{
  "experts_per_token": 6,
  "d_expert": 32,
  "hidden_act": "swiglu",
  "routed_scale": 2.5,
  "num_key_value_heads": 1,
  "vocab_size": 32768,
  "positions": "rope",
  "attn_scale": 0.125,
  "tie_word_embeddings": false,
  "init_std_down": 0.00583,
  "beta2": 0.95,
  "lr_head": 0.0112,
  "warmup_steps": 228,
  "schedule": "wsd",
  "train_tokens": 290700000
}
Below are experts of layer 4 (counted from 0) of a mixture-of-experts language model. Rows are named router (the router's row for the expert), down (a neuron's output weights, with its number) and show model dimensions 0-223. Each number is 128 + 24 x the weight over its row's rms, rounded and kept within 0 to 255. Numbers have three digits each.
After each expert's rows: "raises" lists some tokens whose logits its average output raises strongly, later layers aside. This comes from a sample of Wikipedia text that the model never trained on.

# expert 11
router:147141101142133122180133129100128137148176137115174108135087148162130144134101129137133136140164097113147125119093097120145153117137080156138213109151134163105169111131111110119110156150099129145151116130083085124132136132119149112091136093128083110159172143126125135097088130150119109151110111174113142109101083111097123105146148144140114133117131129136120065166128083130164143138112099165131088115107130133120102156123144110139135098160113092125122124152163130148097102124123120097120156156108128119122093152141170076123153089109154131172111134178177087082103119133124133151127146103110137132139172148158129095168155125159129152155142125113122107129119095107139134124124
down1:117119141114144151121104123149128116052123128172122143125127116079144209097133136116111094094142130134079150125157100122107137114117122136089124124164102121118143201131094151163092103122130105098136125100132105071171112087138159166161153112125179123149136084129150082151133134169123138086146128105090168129163144141159140158105114112112094121112076112112153087141124115133142114118144133106115099136098136146081102163138181147143125136149131112156133121145094106123151116106110138139115194108157151077109127163127123156136116138139119093128116144158112122140175130113139109132129139161113112117148131097157149127138136126141139111110127162108146128139152122118114128104118
down2:113104132154144130102115098109105116157098131121064108106139138117136195109161163161130096137117109135165083172140148178115104169161126162136121128115136074120123142111113154123107102084137141121151123115155114114157124127184117119104081107129147082121106094075108124110095087144127180129155157160113116142153115104114104093141154145095125112084107147153106145143086163148110129141111171143116134138106086112127103169097129127119113113140122152164128107098135157162186122159123129126133095129099159116131106122129157159112161134115146132116171126124108165137119121136135087122122090093104126132115135133117173139146088124133084117126136156142080110130122126121100113129137
down3:096127128124151086137162136083158141106172105110113106113122123122117123125085094089126116107151122143135148116135165115109128118159063142157121066138130111108112132069164128119161113122138116159128128115158175150118150172139131153131174161123152112111130198161115135125114159100123160138107119135078155117109094136139112102149118117141169123156147158175124105152094178152099143150124107137137120134130134148122148157123130114135101112107123127111136090159146164139097146137169132115140131126110162141130131119153134119133146108121093150086148098136133114138152164159096125119139128128151094133168137118143062101077139144175127187158160133108091105105125128146151154121108
down4:139128155131125119148126103114147138133090145137136158120096110134098152120135163117112111133154101165154178156128088142131124136144082122117114186153134139058141197163098100139124130149108117102133128130100128105133125126112105117129079138139167051106127101155119137118150117144124202147102152113123085138183146094088144101141152141124124123150145096123141137128146132118087129181151150154128097120128153116143101128113144118154127115113161142125115163152104148121114137132112137137134109136109106121162118099109114134140116134159112136117175122156117131121087134183115099136098114141110125081161126083153141106109118155094136135125107159114129082133134159171092168082104
raises: " and", "'s", " (", ",", "-", "."

# expert 4
router:129129112157138151168090134150095119128138136130158143143128131165152107098159122140141088151146137131101131090133103130151133167151155146136184115129154157151127082161107105134069105127161130137146167115118065076094130111127120112132145122096069124149153112142102111102108110163146101136145116140089153123138102109134125133144111127115139113084132136112162118105114127113118114118153097135085153108133146104136120154083156158107120165158116071172118168151126096121141091145085122143136135195118154130092123127120139123136124112118117161124122143143154102092128134165131120139155097099111105162122201133136168130155150131121113118115074160121100150171104154102140113138128
down4:115099101093188142127121061129137123128130153141121108111119130137143098129133125136114094119144116146104139117107147106101142162139150085125192103088108139165141100123157112129121159098063128086130117123140095117145119150136124113110152091105118073133165137137173132157116188111117139155112090136108131097150092162109129138137102090125172150095120073136145159124102125099089156137134125114163080129131163138140128118112115120102106125139131140082130109144149140140158094114141096170129118141100122121155136138099130149165128101141085125115174121168172136171135124173109146138112094164129174116110162162141135153134103121083158122106142136098137111121105141132125125136137
down5:071134175120105119093137115108138081114142113152131087121082143102127108138110114126073121144125145164144146138168150110117136108139143085130181085071151118123127105122108112138118116128099144132142105154144142111127087127161125113125162139103115122097128189133144134176145125136107171107097129116112124132114136059119098127112129162146133137134152115139158113127092095125123128139124131115129140142128133137177172119111134156089169110133134133158105116129173079147141119117165137134107129116093151162120108156173140132150111165145137084082109102111150098165147131175088143147129087125137111140115191107101121143099128125087136105126133154089117113151106155131103164111114
down6:109058117167139080146134114160128125152133107145113167156121141149121091155129140129138094122173098093105148129099129179122131144152147104067142105138127117138135116130127123113080116166091145120145114124136148115096146117103155150113097150118140125115101137114136157103114132152150119179125146107119148103142104167114157111158140137122077150091130097125070108141114099136102112076143106121121139127113152120127135169103133100084143138157107132143094156142069143188113117128135099159095140136138092150157105074136112094122122102138126116143159109186159148104158137119128101130125162133135126129165162154153136142132127146088142145122136120167120135134127095089163127161089
down7:133144111147145120157140145105156092154119145121091130148159117131172114146107153133138163120100084134115153136145127126138138121144092112101150184139108167119091064085134159106143111197091132144159157123133110075112119114113132142127076118113108212139112155115105097130145121137134108108132143124044137087128165122124145165139126151104112123113176115118130133088141121125166075178141096118085163101128124138166163124147109142098122143107138132155135126153104111145124130131115132140122072118111160156110130154155147149105150123110079108123143128127115120137094097160125116126161152143136119145162121154168127139106151122140131131155125111131136151129155146132124161114103
raises: "a", ",", " and", "\""

# expert 3
router:147156150147150166127105143158153132116094122159132092147105158159150142122060121121126123136148137141134122119105081133158171096100095142111161096115137151104134099147090123144166124141124105102161120106126124069107133122112114101118169152117104157129163116131128125144162150107146124118143100120096132150149093117179114143166143146123175085110136139084153118112127092123134128123134148115123099094086132158113119163105138164134164098157096131131125176125164126106116101147110107173102155132104148144126105151140148106099104099148146158139106128147172122117113127137157120131136089130135126154168158110132153083156154123139100077127180126081070125109115090127151101109150
down0:136114121110130183108111130126121160193146135117145120119154117136135079112085098136106095136125139102188110120105172125120132090104141199097148104109111171140138054177125149137122134143119123134182153123157121110090119119133143120146101125126071150116145148092150164114154182101137121113115118105137144139125120150119142136148171131112097149132134079121132118132106157095102136134173136163112145116131155114163199157114177150113112143151133116150129097128161077138137113126122120128118115176123128155170107133154165087155176131107164141146111155117119134110133148099135125130143166133125098097149120124126137121129130145121155126135140163131145105143113141131115107116088
down1:142180125117096100169147085143111158103118142114198116132152136131142212130117146133129140152126073095145103134129142117109170157120101172144118155121124137091142179155141160101136165130150101134150144110166153118148160079107140113138149130115184096140152135133102157110153111150094134117156092114112091093129171102140126120121076115130126142091133155122110135166146119111090149098114129124131119127131124141150107117164146119127152108137121159123109127178091154117117106126148101122141170179109133122128118118129127110064106135119068123108169132093136120122122128161142130166148138112140138144180114129159160142096125105120118134133115107140153131149123142098157120099118
down2:145129102127180141119132126108145090110121127097105130167112137124127152125128097118146125098127109083064134141114159105101101126093132089131142136142120125143163135110157144120170156125111143150073107147141185121157138127109095122178143087136107129097139125109149110104120175162125127140106142152155142136141096138146149150071137151140115135121141141138146103169151168166147115102153133068133194131127156121104176139127129130124151188111071167156153124122136114095105173109134111132105166106129143127131131133133119148159142150150191153137123142127158166125164150112142121120151168127104142162130114086153131102121148176134127158139151152127162120154122109123127167131122
down3:137149128131143136101123108136131098102110150114103120153145145157149129090092169111140099129123124153139160169126156091119152083127067105143137119097106154159121108115158100138130119145149138129176108133153153145169107100098146161114158151134138182071142109103157124147184161130100153135119141120168163069118130124088129154120113104079126124135172154159123142142123156119127147115136122121131114131117135172116093122137117130149152091138113146160111099114119108142167119165075097125115148118108135136152151135111107140112139138097161171142084113142143108113143182163135118157105151099143124155183138152123094122100133097116125150114131099178136116122080106168125092138134
raises: ",", " and", "-"

# expert 15
router:148116132135133154135138182130113145160107159069116116153071120122154151123140137130103140149101100116156139132102085140157134112108107190114133094120118145175133071169119147150138135087107081120108102086117103122125158143097130130155165148121095140182135120149063116123110123145135129136143111145099123134166108117154125117152161105101149120090121110114112117150093156139119122151168132140163151098133157135139156143067111155129129129126083088131161154133175136139139085136136143109136121146145155109119119110161167123136126149158141112128108105173133087135155135144163128103124131149131155112196160088154152113117127134173096132149131151091151105134129122103114138128117
down7:116133115136105143149104093138087125101125113141126160120186120140066116165115149096184123092097111126163136112117089117135101127123145147096113165143071118141133145107142114122129117112139107123132107120123127143147116140103135133124095126152184126105152113127142095107109114117086127145116087147134120104136128109119098103121111128094159144094152108153114120150161137131118142138156189130144131098107171089174107157150161101136112124119147115156136169132162098122129102093121163119126109121139074150175170110147110138103109122136143130087159092165100088132085119106123126151106087102138137084120092130120103109121136118153132130094103130095125080149110067092125152171122
down8:147143126147104149085150088121135127101119111136154126144116143147156190131123125112144149104110098168093097127115103111117150096132137097169128142166167139099103207137134127112103126181141145164080142136136121107116132125107106121139135099109163083125119117120112124155119156123136123154129090097103128130158125128131126134094160120193088146097131111147149129152153135118112113139150108115114130118121160119134115143106096153119130078107102130133106106149111141115144137148146109123114159125116088174098105146134108122103133077104099147132115115103152193117121151143085125174117148130129130066119105171169132100059117136118177126148077146128120154115130129130166152122148
down9:118130090095118106123109118099112170134138144093158128125168128144137153096123155156073171127158128180105144161118150119106120111117135164102111130109095164151090160131132126133159136149106129129130106129138152150123145084124164146123089116132141111123153110183170132141082134122125133096107165145146126135095062130116133170109109129158130086122143115112152088137144127130101131141151074126105136100166165142053143140150090155126123175157124115116102169137150109107138130144105118127147105097139140082132153109173094141135119140127106138137127140066105124110116171108144138118158155174095133133134137143129105123131089124179133116122126153132144169128160119135156080127127
down10:128117101111154108105106125111132118223079141101124120126138109130117102100137151106118136131127104133147142135117120117169146106099185143124117050125112152156137114162157123135138119121146113135117134111130106136169124079086174122122163128120060209129107107145103151160131155137135182085134163118122124101159117149145122123123114149127130147104129175168155134156092112144123137150132109165160122121163130139096107158131130145153143114134069153126098153117136090131095106132127108151107151098092127132119123085182144128128121132116114144136085145141116122139137122126140140118123158133126131137148111078102102084143118108183164109153113110118110123134119124136132103092129
raises: " and", ",", " ", "),", "i", "."

# expert 10
router:166146097144086157127128131126146138146086153154180148123083137138146121099149157163156145121116134158133128097146112154169132124117147163114159119101124151127133091164141141131106156138173094156144124128140094131156096169161099104142142147124100124145110110152086130112144131105116128095096109095108111150124100143125131111106199056077155103112125125082148118102131138139100113148174102111113111127095134140120112123088137115128202128138143106192156144117143120125140138119092109120106111161125155079125126109149178115158107093120115130177141149152142105151108149137133118132182163139124124098119155106130118118167111129117142106124158116136112132115131079116130131148119
down8:115144102132065097101134119113080162092096128141169120111130127107104117157149155116138145116093126151118170133156119141130086119147123115168121118095107117122128124181146130117083140104153133148141122139130114128119140113137134142156095099124100084145042094115151129104097132096114119151131148133144084112128081150127128114143172091094109136116122140113137155096156142133131180144140105130134123159140122123116081104118120107148110146102086129160166132124156102131116178094120161140165087158128150102123093122111142156154077097145124144121111121090100141164107134136099091106116115148136115058096139131099121081119134085093123104141125139143147144114143108146140144154147
down9:104163122107169150165135145109116088136138127108110127174080127130145131167085124144126110137127138093125114138101121130142143081107172134142140117111140108153121139078101146124169122120118144139121083126103118100102129157128155089151143099128195124111174195131113121143111121163156086138105114121080117151141137093128128145100104134180137114163133119133127108147136140128164117083105116131141155094091156104090188157135131155136144130117133117071137124145147128115151124142125134129094135098138132136110157110106119104068147159139164123132137141152118151108166115135133172112086121077104126156091131137141091130112145137148137137063118115102101134079117161116128114134113
down10:137124097122188142149073148128125113118157121114087132185137130109140101128108140128114159152133132140099087080156151077138141101144095076091128096148137117122074130092119141130148085089114139093150133115096114132120101148101142103135151167131124156090186125144144064153125156156126097141132117086109151158126147126122133172142097143115140142121119132133139121153111102150166115119073148096156137119089140102130150151173172104151107138154140133103135153135109103101133118178125107150143144124118113134066125121166131143115195105085154118136110114137150096114125106133138153139126097134111129135126144131145141134160110133159110141127093133103109096160119141111163135130108
down11:113122128144120158121119167118114111100133085160114159149140135172148188169078118117107100128101111100115173164124147119124126138119092152103144099166111145118108137116078135143132158148130104160146184118161095114113127145121130122160108142084128092093141135133150115147140153129154163123161116143126131131147160139166135147114054141144142126100127086138118121153135096141130114100098098152165148099100109105121140176152150109111105116130133126110065156127125115143141108148127129103124134140121145129105149149146143088076143126093122086127121154124130073117138121150128174120106098133104097208139117123126107087128137118143129147093159120104097098145137153124149084106146
raises: ",", " –", ".", "\n", "–", " ("

# expert 18
router:129133120121170153152153123114120098129124112126175126179070166129151121103124091133136123141146129122125120098126128113160143116098123136130144143159112159122130131127120172178153111091126116129122152140104069119119129141113093131149194138098118144156150136137116128159094143125131149146118098103087121135187125162160123157113103101126145142125142166065094134131142124132156110154130117107115096124106131114048154153143115125104195131135153118143153147145149116143118090136063098125142095128136177137120136128126160128136169100189075157130119144171152114138125132116124158127127113135139177126119122132184122130136131144146170115170138103097159141138150129139121126107120
down4:113095142085137160147159138135140158097178130111103119152110126118109140140123163104164136159133095166119166112112159109086109181112116120169144117134120136092116183132162133136082128137103116090107079139120099140150068125119146143134144116118131112090130122118098107114141148145150166132152183118147129121124118116154119176135128095099097191108184097098132111130133120148142127083111141116142100105115115166115116128109112065137150139128108113125116111095094129162152153140133132157134159133157099103143123156103097147107135116130133154111107178170156137130110137139143080137152139186139120144120109130125152153123123137145129096162120099103101145092157099134154151103155
down5:135120126178121115094137151136135112117127106078120134102144143129140127124131170132126132105133135113137180139146118154136088127092127138127116102133091110067134144149149095134127122131127139136123109142136096124110106144160188116126128130121134096153124120115133153122111143161143146118091118111118113189115109082109075098132169156159089127104102139122157103120125164107140162145104154148126133105129106113114131139114124154108124145115095098135111148128087126215120115092109139130106130088127135117155127129133143109143098094106148094101123176162142064137124177166159117115097083177107136109099156099140155130121141141099123125073165167144112088119139104123158150086089
down6:132128111119117126172141158097145120149063081134134105119116108140116124165162152159101117128138135122154104130128116160131191140112159138106089158087103153098117107096128167135113127147127135131150140123133163141127141135146151145169127090084191122099096145106114135127180135161113111118130136138132132168140165060143119131129127135132134090066102110140112142126158113114118135132127092126129095141115156108114092068107124098122116111118091120146140166127121119082113095159143129163163132125119132128131134129144131131151106122147171108113085116152108155140143135139184114152150120101136144075177096114100183109158110116073132144110148157121116120101157129114138131163135
down7:099138109105147104153109169131149179138139111121112153118120084125142106148089155136164138120172137141110100123115115143094141108165140100091169126120149110117154160130108099147124085128135098123158139119125173120147106102124146113122123119122110070120156115136151145109176103117143108182113133115142155099117110094144172122087101153180071173127164121072117158152122153104111127138125167140093124145096126130123107118095110147107124118119122138123139121098110126117146101096139116126136131120114096150168128083174137116137126141157171114162116144118119105123095116115131080085128156088138143131144133119119131088097172124174130160103150118106125160140155136106067145175105
raises: " (", "-", "\n", ",", ";", " of"

# expert 33
router:112183135149132159138104159138159152150092144165135141155111157135147142108121149122111112186129102144114129082134163124148149096121135178068162088135101170131140116172179147126139115128119088123146099101114103152130140116131122101140128131139098146118156110134126114165114175144135113123123122147100135139163084143114126190138174088080144087083157146107132142118125137112109114131158139141124136093081127154176116105117140108142191149149130094121142143129162115135114098127118127168104126136136152147121129113173130110144133106137134149127089106112165098091140108170151109091156082138115129100143143119125114092141101151166120105131108117098095089136145112118131133100099
down1:105106143132115121137173125133089141111139156123137145118104126142134129106140124088116112124120139109118141151105112145089089157132141111144094198132112099137158139126112139113160119107129147105118172100122143120112142143131092123117126112100084121141134148111164151114130134136140145103089152121126115104139141112082089086092119144138067145131105113092128154127146118168099109140106123125153106134105076119134111098137095126132115123144164142159159106136158174103112153130129095159128161091162130101157089128096132136079108118165123151097110169090193180079140137159135128120171142122153069108089132115100126166146158091184131113101101118153123114163139149125120116126138
down2:154134100149130107179156156114100077120157116069170124165146149113146112137168130139149112149103137165135139138137112098118137114104164104124082142140123120120125151142154165133138125151128145111140111164075145131158108145130099094145151151159089187130137140114101088091159123147146162093094121117098149132073122138109126160096130174101174097115108122144123128129152096117145121129153119154127142143105071150128123125103122115117140100147175139123096127152151164115151112124108130137120116161119154088073171137129120104130108133107132106133116109079148124150156140114163137138127149111152128080104121135131082157126131153136120105104150089128121068151096131106174130099116
down3:125139130108138137118113142160122184133119124101157108147127158146139145094119151149141138126131147145135146130101080122131099132139102136097169129134140110119173083109115148105155130122111092137115147126131187142153139152115091135138143146072127104117117124158135125150134100089091170141172161120149110132115165100143109098111074116197101123101097093128104115125137122173137118183141136110115103174119163150115137116127123134112126083135169083175131173088155170126093130140149107152129142084118146112130146146133129078151159165137141119129105149094159128144129129068096087113142111122141101121133146116123116128130108143094137155161180136161127175131148144106138126151116
down4:118084126128128133115110118086134087117094162141141153140168121111124082141106136136106149105167115147123148126131130125163158084137111135120116147129160154156168127180187112138154125102143124149121096125124159084119145171112103076113080137152103148149152123167181201115143133153104135135146159096127108111079142108124131152086134131137116137153146118119123120128103108138120097156182140116150139152126134108166133086120142111101129150155133146122117089142089171149134161113099123131141106097114169143126139122137146131132126131160150159105140148104151164171156118163091154135126142117128119113134089142147113083119147124153113095112093136194133145154098157130145144168113
raises: " there", " to", " where", " from", " and", " at"

# expert 24
router:154138104128158163142141143161150159153131128097189088138112166145150138100133115131152133152154114136138135077116112104167117119144109167147128121147138145129163132140132144127121114104085105138151135114109087098115140126153090116124198165095128160169142135150094136171105124096095103140155119148064079128145106144145143120156152119139134120106123148077099143133152128109140108137142124133111136154117129113122150116133155151096161125135140088169117160138160141143127119150102111146105056109125142123145129121152145100153142145188100152151111095168166134128096116128152119102139121108122158084146137086123129111127136153099170150157140129070092116135160125112134118089083
down1:150086162122155119119109132144147091121108132130115109153137154146165118141110175092121100134179130150127125130117079113157093104116161092168118096112098145169138166089108128137182110151100135172082174186117132128114159108147113166139122162126179174105136162119119135127136184118099115131109114091120141116091110122113117161112142161126121135137102125138105075156125107126163111162127114117105158128140122093130147121149171123108129142123097106154105101137119131132121125115125125118118113117127158132103161118119127148144130092120159111107069152098118150113140153144110118112090083132138153090118144189146112163134125143089121100121131154130119167156120153131085076139126
down2:151108130149096108177126154125139136109134087113104128132149170141115114132161096108146155102150123104126134146169139139133126094117134107150116161105137190161118070133101127120082160145140106126138105137130102132151152133139155158105131160127122116128126088090138066136131068122137138120143106126170115092134114102071120151149123126118095131073096128120111093111131121107123130149100089134111135139143124157121138162127102153161130149093137121110121106099145137116124078089103086125179123119124156091128147145146114115173082161106140140167065192129134120136149079154149143161140124083160159127124164123122138110141138118106109145126138127115132106119124083155115152102153
down3:123134099112121150134120077149081111138150154122131151146163110115120173140147112152192105156113150159155109125151110158098118167126124166102144121152166124127148140120133113113137114137117141113136149091112080103110137102137112106133089156109199111160110132087129125100083114145093092164112112122154141123129121110121129142147108137140154080108166099103142141135117101154083143174098108124118135161111110077153123113127145097138132087154110097123133161121111120137084164157140113108115111139146146149115135111113122086133116098151156108084094103166104135122119133179136135134098119114099117086145131110129117118122107138089169130137099194111121091187144131146147126095128
down4:141117102126139139146138142101123132141148100140152133132105129145189147132146115118182085107140142115085150171111137097128123121113094108099145109146128157105141133165101128152141114156165165132160125132117158094126095113135121153130159123108046094107112130149136152103111156149124155110103128148123130137145153134141119147161093148128137152134094186148165128143098119101146138111118129155122165125100082114095139163125104124140132135090080096155162116170158132108140104153079167111146126142146147125131102133075116107138110137110130102156140126073141170134151126088126156151164146145149159135083148130109123135098079103191093132139126149129157149146125139180097125131122
raises: "'s", "\n", " in", " at"

# expert 5
router:156121103135142168142143180132132148127121109126148146174084149153096098124111120174092094130129090160140118120106174142173153128145167175134166088179115179125101089139153128109158138078078120191144133146168094121180145139139115121099180133110106096098155158167117141103104127156140135139100144094104136156129108165126120154130112125132119088162100095097113123124100135141120091115131099119113131134146137106134143139085113125144153105134111130078122136138170106112098099142117107102107113140098144118113140145138157144124131152146094121152093107139126130086128124111130158124159138148133157126131142137139108118137155139169132111146096106106115138118074132124152096100158
down6:123128141118128100144177141117144123133130103108114111120098083145114174089121107095147129121096110110110124116117160147144112107159126129110108118120110117131136132125135153102162161139143133119110120097139160171134166124126094150077149143179112153105152177131142094089159174103158150124158113178122140107129149116115115104138122100129121141106166146148156141068155117136146164151151117142117087115178098152163095136111114127139141157092118154135093149080201123138113125130142147117100157104142176105125119094086132152102166124084156124129103094104086109147118143101138120140144127151114124143114095115187138092119089116135168111118140116141151120140132155147082140153110
down7:132182082128125091121125111082140139071111124125153154113139118137146109112169084109084092108135131119101071151125147120147171090134110132121103115156116126105091111131130072128132152152134149114141136143109081152149113105142090142138160134149125197126143120110115150106115135113103073152105143131115138145129134159111140164149136113124159148152137122110137128122199109170134127085140118113167133088115107115098161140113131161115153149116138114118148122126155088142143138146124111152167095153173159112116141110134149138104102143134112127093120124119118127064108132124110110105122080150138113113113069107122093078124148152112121103100107094154122105165093150138111103128120
down8:112086125170153121154061130102147124157135090110130099142144106081117143128143127091098133092165122068113168156096136071184125136133121151116135113127082128150154174122106194127156141105132099125103095130156144118131126151115130128152174163150145127144099116163108108133167165120089148155126124143139111114127150153094108146135124148108070135142136129118098114118096173088093065154136146083155156119151127137149129143122140111154114150130104125144143143157122125163144133130158123130143141140161138126117160123134111124122106115120102151144127082155120064125158118135139116108132122141126132175178138112150085182166123134139121124130105122116132137157127123101126127108131
down9:139096141133159135132166135108113087110156114098091123178143159130090155106113119112159145127138106138114110099086167142103137135138129108141101156162140189108143071147174125103137140087126114115160122140148129140106138121169100161178167136189155131112147129147153112118124126122109081112132152092144135121124110133141094168161081121143172111123134106117098161167127119139146136149076120106127138171119145109119162089120137120130190155110129102131128122153145157124145142112138107111145125119143139077162144137102133163133125126101141152130061123127130118107127152107129147119170112120130174161159117116141089136111158128155107138115151103163121095146095138164129127114175
raises: "th", " successful", " years"

# expert 14
router:133095145170091169145123158138145149138155152145124136076125127144141149124135147132159131155158137131143146119133085138166106137159090181112174096102161117119164092143134137125121129132150100111122163118147086130100148141162121099118151097096089133191146114171090104124105125131119148104159113128106126133157105115119119112145176128144148132114111140120158128155127123119127111107125097171089104118099127165153099157095127097085134102163139076148161155141122118111138089128100097110124123133132183103092101135144140146115146124128130166166125127157198072123133130096113127123112115156112140131132180130135167132129119138166131099136109120104095130146129123064122100136155
down6:103135109077127145131153123128140118086115082168119162106100143137126135142125097182118118158104159069163081121126079173103129160129175113143154137139127134094144145129152140122137116134123097099123176149112114153078150127132161145091090090113107087132139130134117117132122119125154157136079147133135135133094117060113110105150093164139128105110167118152106101089141106184073096141137112155131124095151145139127140142100145111128109099115122143143106142163145135131138142110093127128113140131150153164158122139093157148146125116114133104141131153116071103142112113133106129184078127136122125157122119139122116122108125158158068096112161098141128130141129126120153178120108
down7:077123138141147163128130139134064161138161126118119102103145133098114162126151094124113144100125101081099173132105115125183152155112158141149104191117104133112137157169141117135107158124145121105141156181159098153117114172150129121115111098156172057108149092134178111138117114117122159105145130139138116128097123167116152151117108129142141100081107127141105122116074162116110109132131135107143113146141105117154121113105125092086099132112112084144158101101107146158129154127103108118128120117158127138178115135118103142123117124145119122150116097177121152081138126173136145151108130115142108156119122122096143147142114071101149146109098140123129109081100138089153145121155
down8:154128124150179127151134126126096086125124105128111143144129113157109133131113111074140129142135113134127159126124096098127130127121132117131143137124106124130143089146169144132158129136113139110116121136128165133163120111154108160109161139172074179129097148150160157104117144136079068141106067121099142139136115171116156159146121136154122100141157170093139134106110116123118119107133102122131154145118134115169162090171092168126085153150150131098140089123117132128075107125124103122119109131160105076137128114162098129081152114125126113116129109120148101132160174156125139065144177126088160130135117085183101111128122106181117096130150120149137108132160096132109118172145
down9:141118165129106105123082122139126152104112114137143144090161116150139155108185121128111116124168105113128085114107108164131099091154141162100150145113181121134110171128105163118067109121125128133111163142134098145143121112161175121151127112143212044138126070147157132093151116123174197134174119129147126101134140101143122113140163134113083167114143157103108105117128139139132113125123141116116102133127148107156100102101174148158113120116126129136118126101139099141164090122135118113153132127101137111147129111125136119127140160148140119110155135143089155131125184141115117135110143115127133091102130120123116083167146116087163130100127120136124115134067120120128135152117
raises: ",", " (", "'s", " and", "\n"

# expert 7
router:154156138130120171170134143173134099114144139093162106160107144138130161106098109111171138172130125121108110107153097126147187137144124146153151109160129135126126134140114163154130134110114104129095123107144121091115102134108076107137171160115111183118128157139084138104144165093146136162124069077116134133128130116132138136109126113096173124085143134113119137086111075114137111140133095142102145129114126125115164134119100095157117162154166162175149151153142099127124088148059128128099125173121145150111136085129133092092168106144101144142115124132152122146139109101122140121129121156141131149123173154159138071147123133177132114136113129109109131155145133133164086111120
down5:096113110168119129155087155169118135128144115115099152171095135132122114124151115067133139155124103129132091111139144142107148122145162106146129136128126160103164136125123162120161144167147089166138139117108100076124124130137106171145128127130139104101163122100121122100112081142169178126173167193123123135149130133106140079151139136140135137105091135125142095124149151139115127141122089111157131123099108150102143095111142112109152071166119065116145142120116097154134130084123141097142150173125115114132148150134118140160125097124095119102127124124144106138163135183139187110189113093139091152105157152107147152136123116085147156127125121099149098124110147147137128172121
down6:103147118143121128129121156153148146172099163102133108114108169163152051137138125155099157130146095170105137085133128154138096157108133091140112153125106140150106098125098099150129120112110164095125148114124116094104142144144114117133076106125083057121169145112105160108117091094126161144133118152123111128128076120136096122173090142143161171114115137151128115133114098123151109132128134127145104134095129153135078145142142099151145112103124111098142134119138126155129133162164112176128099127105103125135152106151146107126114107142115137130135129091150121135131138172137145076137122103138179122134099141136111119101105111052114162119088151128163114106097124084167088122124
down7:117138142155110106096162124146116126096162127157117100142122124106138202116122104107119108093128130080150124144133107130148139140158123122136136083189154146143142162105114155103116108101105128142103108155098140149153095145108117103102126114126126166147160102117154139119113105127124095117128155118163148131100122156182088156156111139146146133103126100168114127128139149150150152118090130109111115127162159127159102116191105081146121097134075123123125126121149188104138135109131132082139139092111143093154158141079147138162161147085118085086160168133090129086109143149138108138102106119154136098146137150096120179127109137118141112100162121122118154110149101136171120124145
down8:124103113114091139128136102121107116097109149152113085104147128120162178139171142104076137093153130120165172125135135137118105060093128136150107121088144138181128149139128102099088107163112153126162158150100150151117133087133148155104108101109143114143145124133106160135135131114111100125103119158118120107136115144130137110208143117153121126129070141089126140161079139077175111120142159142127073156123113090131108112130156165114103132134123138104177108150091147136127106103087131094168123102115159123100103117127107123139141173109123139141113112125150108096127142146127124120133109095121150129131140097144164094165104088107132135102101155116145094134120153145121132162096
raises: "and", "ath", "ase", "ab", "arn"

# expert 13
router:138137143127160150135120145130141159095112137104128152139106141173156126115106120155136130096163090155129132097116128155205142116138130124173169074118104145157131134112098114146166166152099149173131110095110116101116142153155092126131145097115073110120175188133127145139082149156146110143129127113105114120145144159153119113135127110107173106140143137146075122114087088133152141138116082135106102164092149108119168114124139107095144109125141152100136142129150123094056102150123113135129116129129124122105116162107141116116178115108106115165071157133132127093146124119134143107121146120095138116165142143190076110136125133149138123150156089133126134150167120145124150121120
down4:115113138137133110111127174100136141148123091144098073097098100138103090119109122140116134099159146073107127097119143140147119123153126120129146139092145086163091130109177138149161137144121141126164128117117151175128101180143162143131142128135161168131132088095150140129068106143129108111129177122136142141109159165106098130124108148150067124200128145074129105157100128147122098141148120113124133113123126119098140134095134126134137142096145159084065125143104126089127114123110121178084093134112113154150104095158123146099138150143113134119121124112104151126128122148146103093157187138165127125124131146092143135157145114108146168111163112124129139103148131146151178113126
down5:166107135136180111086129150129141108102181152088130137112096088146113135134135154152145139100129107138156113153148156108123108086121110112174139110143115079182139184160155113120125110140124136109120122143088116168135151114135105109151142125125164110099114099127121143137171136180084160158123085089143139106110097099146135133129147144128187157143138144169158101135094132116105121122114165124129173146166148166139084099118099104138113134168133127138142191128129155137149111102136072168126164119124126176114141149148129163113140116129158157112146133146112171166117126123114112106122155131137144101107148121143111132096141116131174120103134147146136145132139172148123122151086
down6:179163120115151152121149154148070063079125170126154120114137135141123101121118133113123086126131135142131187150139110109084149143183166176147100195139188098130147111142140140101172131163129118152104159138142130105117147120138145137090075161158127148133096097090098098144126146087103184148093134110146154110119140134152169127162093112155148108136120143139132110120141114130134135106114138145129119156117080145159098115138096103140111116121122109105148141152146147137121124152108110108088106145130129089125165132146111127131140100099111102118124095121117159126134146172136127083112129120131137136150141106133126119124138113142137169158101167083128115155096131126133135133068
down7:162117146072084128141109142138129122130156156132137080152100099139108105162134153165109102173155159106142140125133178106157123164127144114132163093111091115216100146147136080103117155150143126121142148100143135127113131142120119147086158132109085126130132112152157186120104130122120112140132153131127069126130115118115096150128122096128120104141127117125109129160110119090114150115102112150098102083106134144117117136090131115139149088067094108099095125125136121128149130147130124150101122088115102096186137115097126155120076124115125133073107140114113152110145144097146118176150133113112165134103114165146111118159097112135189131104118155122145116143150119107118140105149
raises: ",", " (", "th", "-"